config.toml
n_layer = 12
d_model = 320
n_experts = 40
experts_per_token = 4
d_expert = 64
d_shared_expert = 0
activation = "gelu"
moe_layers = [1, 2, 3, 4, 5, 6, 7, 8, 9, 10, 11]
router_score = "softmax"
normalize_top_k = false
routed_scale = 1.0
balance_loss = 0.00435
balance_bias = false
router_z_loss = 0.001
n_groups = 8
groups_per_token = 3
init_std_router = 0.012
lr_router = 0.000584
n_head = 5
n_kv_head = 5
head_dim = 64
vocab_size = 13151
norm = "rmsnorm"
norm_place = "peri"
norm_eps = 1e-06
positions = "rope"
rope_base = 19200.0
rope_fraction = 1.0
qk_norm = false
attn_scale = 0.125
tie_embeddings = true
parallel_block = false
extras = ["capped logits"]
init = "trunc"
init_std_qkv = 0.0252
init_std_o = 0.00514
init_std_up = 0.0252
init_std_down = 0.00257
optimizer = "muon_variant"
lr = 0.0122
lr_mult_qkv = 0.5
beta1 = 0.9
lr_head = 0.00673
grad_clip = 1.0
warmup_steps = 200
schedule = "wsd"
decay_fraction = 0.419
decay_shape = "sqrt"
final_lr_fraction = 0.0
batch_tokens = [32768, 65536, 98304]
seq_len = 1024
doc_mask = true
train_tokens = 248100000
steps = 3909
dataset = "wikipedia_en"
Below are experts of layer 3 (counted from 0) of a mixture-of-experts language model. Rows are named router (the router's row for the expert) and show model dimensions 240-319. Each number is 500 + 40 x the weight over its row's rms, rounded and kept within 0 to 999. Numbers have three digits each.
After each expert's rows: "comes before" lists some tokens at least twice as common just after its tokens as in all text. This comes from a sample of Wikipedia text that the model never trained on. Tokens count by the router's weight.

# expert 2
router:511589565444469492529544485553479508491474470485488560520502474443451487515431507502503425496511483515450544456454479485562491434520465504504529471511440515507446433443459565469488475531517449526559435464518507479484454497449502521514520595
comes before: "the ", "a ", "his ", "by ", "\"", "her "

# expert 29
router:452495459472452547518506570556507593495494476481550551487458505495495484551534519539464452460477496513547508521503473504500490457505512505476526479559506531525492499492533465504575449584470520530586511488466548468473406438479536449496513520
comes before: "0", "5", "6", "4", "3", "9"

# expert 39
router:617550510389401569495530520549521556483475576472522545393508560490448525499500508579584457496511574489551548478513408445516446465496524561468495480483562487518530458483459512495475486564458475477541524431452471481517530504496524527501511488
comes before: "(", "| ", "and ", "was ", "=", "is "

# expert 15
router:492493551517462445578544536510465489476591507461520519499473506469465539510471572544501470468553510547508509471498491510487471456564519432489489456512525523472502501499546492573522428519443586463489483453511514451539461438487568455524439611
comes before: "| ", "|", "- ", "The ", "In ", "|---|---|---|---|---|"

# expert 27
router:501521573505511494555566457524496514502550512508541483435478491488556492559452443570515443468504514511484560507564512474541473461502539487458474471513484522514561428559473490525486452483439492532592513401492445428544568569512500523460425523
comes before: ", ", ". ", "'", "\" ", "a", "o "

# expert 17
router:547508507460547510522546487569481494468528452427517552501421503522556486493585503551519479480607544486515544567461457515556457485555469523527597488480497525453447457439541437493586472456583486484527450536507390470476459498447534514567494451
comes before: "to ", "by ", "in ", "the ", "on ", "for "

# expert 28
router:472430571481506517564597419526490553477507487458579481501445494465508527513477400506511498506564456565543532569455466459511508497579570486523590510420409541443513486544497484520549419509514484534474414515521431495547436490433498403568472509
comes before: "The ", ", ", ". ", "He ", "It ", "In "

# expert 20
router:522502561451453439552458505502416528511461491488572513443449509470533523515482442471488378466527497520611548493400489517532449529508478528493528464454492558534527470495458518510520492476545475494532531452495410487521491515521522510481451548
comes before: "\n", "==", ": ", "= ", "\n\n", "== "

# expert 7
router:501521510515490409494545488553471518454471508432576433514474400491497520559532544530566486500504500507498490513521499450432485408543512564523496500469508490453474447456528429424622463505487480460517433411440552471562496538468500466530467525
comes before: "\n", "| ", "|", "\n\n", "0 ", "1 "

# expert 31
router:491523500493497530532513489529490501503526502520486504476558506446553483590498444484541498456524508517546455473541420498576428522514423467531520382467477467460482501527487540519468493501471543544531496529480477429489456516530540502555581533
comes before: "- ", "| ", "–", "– ", "|", ")"

# expert 25
router:477508512495513486476569464538436500429496501414515498485414526487456594438489518542484474519603561565558531528480513482534463476545602535500474493430496548445507507504454432505501442493477482468440451472531465526529520474509510445489464589
comes before: "| ", ".", "% ", "|", ",", "; "

# expert 21
router:590458526572505457584542536531484561439470503503451469524438503408503605550529492468586499470498530499418430502480485491540472461537538504523479464470398574465461492465520483472524472511478590509491412561494475497580444503440507440517573465
comes before: "\n\n", "The ", "In ", "He ", ". ", "It "

# expert 32
router:571481526474445496533511458567469539491537524450447529491442470505514494513524495472590472449553451532451502488543455505531417485585466504525513491470505547443481502539491431480510505518557601449505455523482451488529527484460537500539482558
comes before: "of ", "in ", "and ", "(", "for ", "to "

# expert 11
router:551463511455527515567455511471429521416503555429526464483475507443605575500510507493501464484522543528496457493512495449499463499541477561531452459479527516453462544515524482513496499550558582427499437512474481498580477459496597442547544486
comes before: "of ", "been ", "to ", "a ", "in ", "was "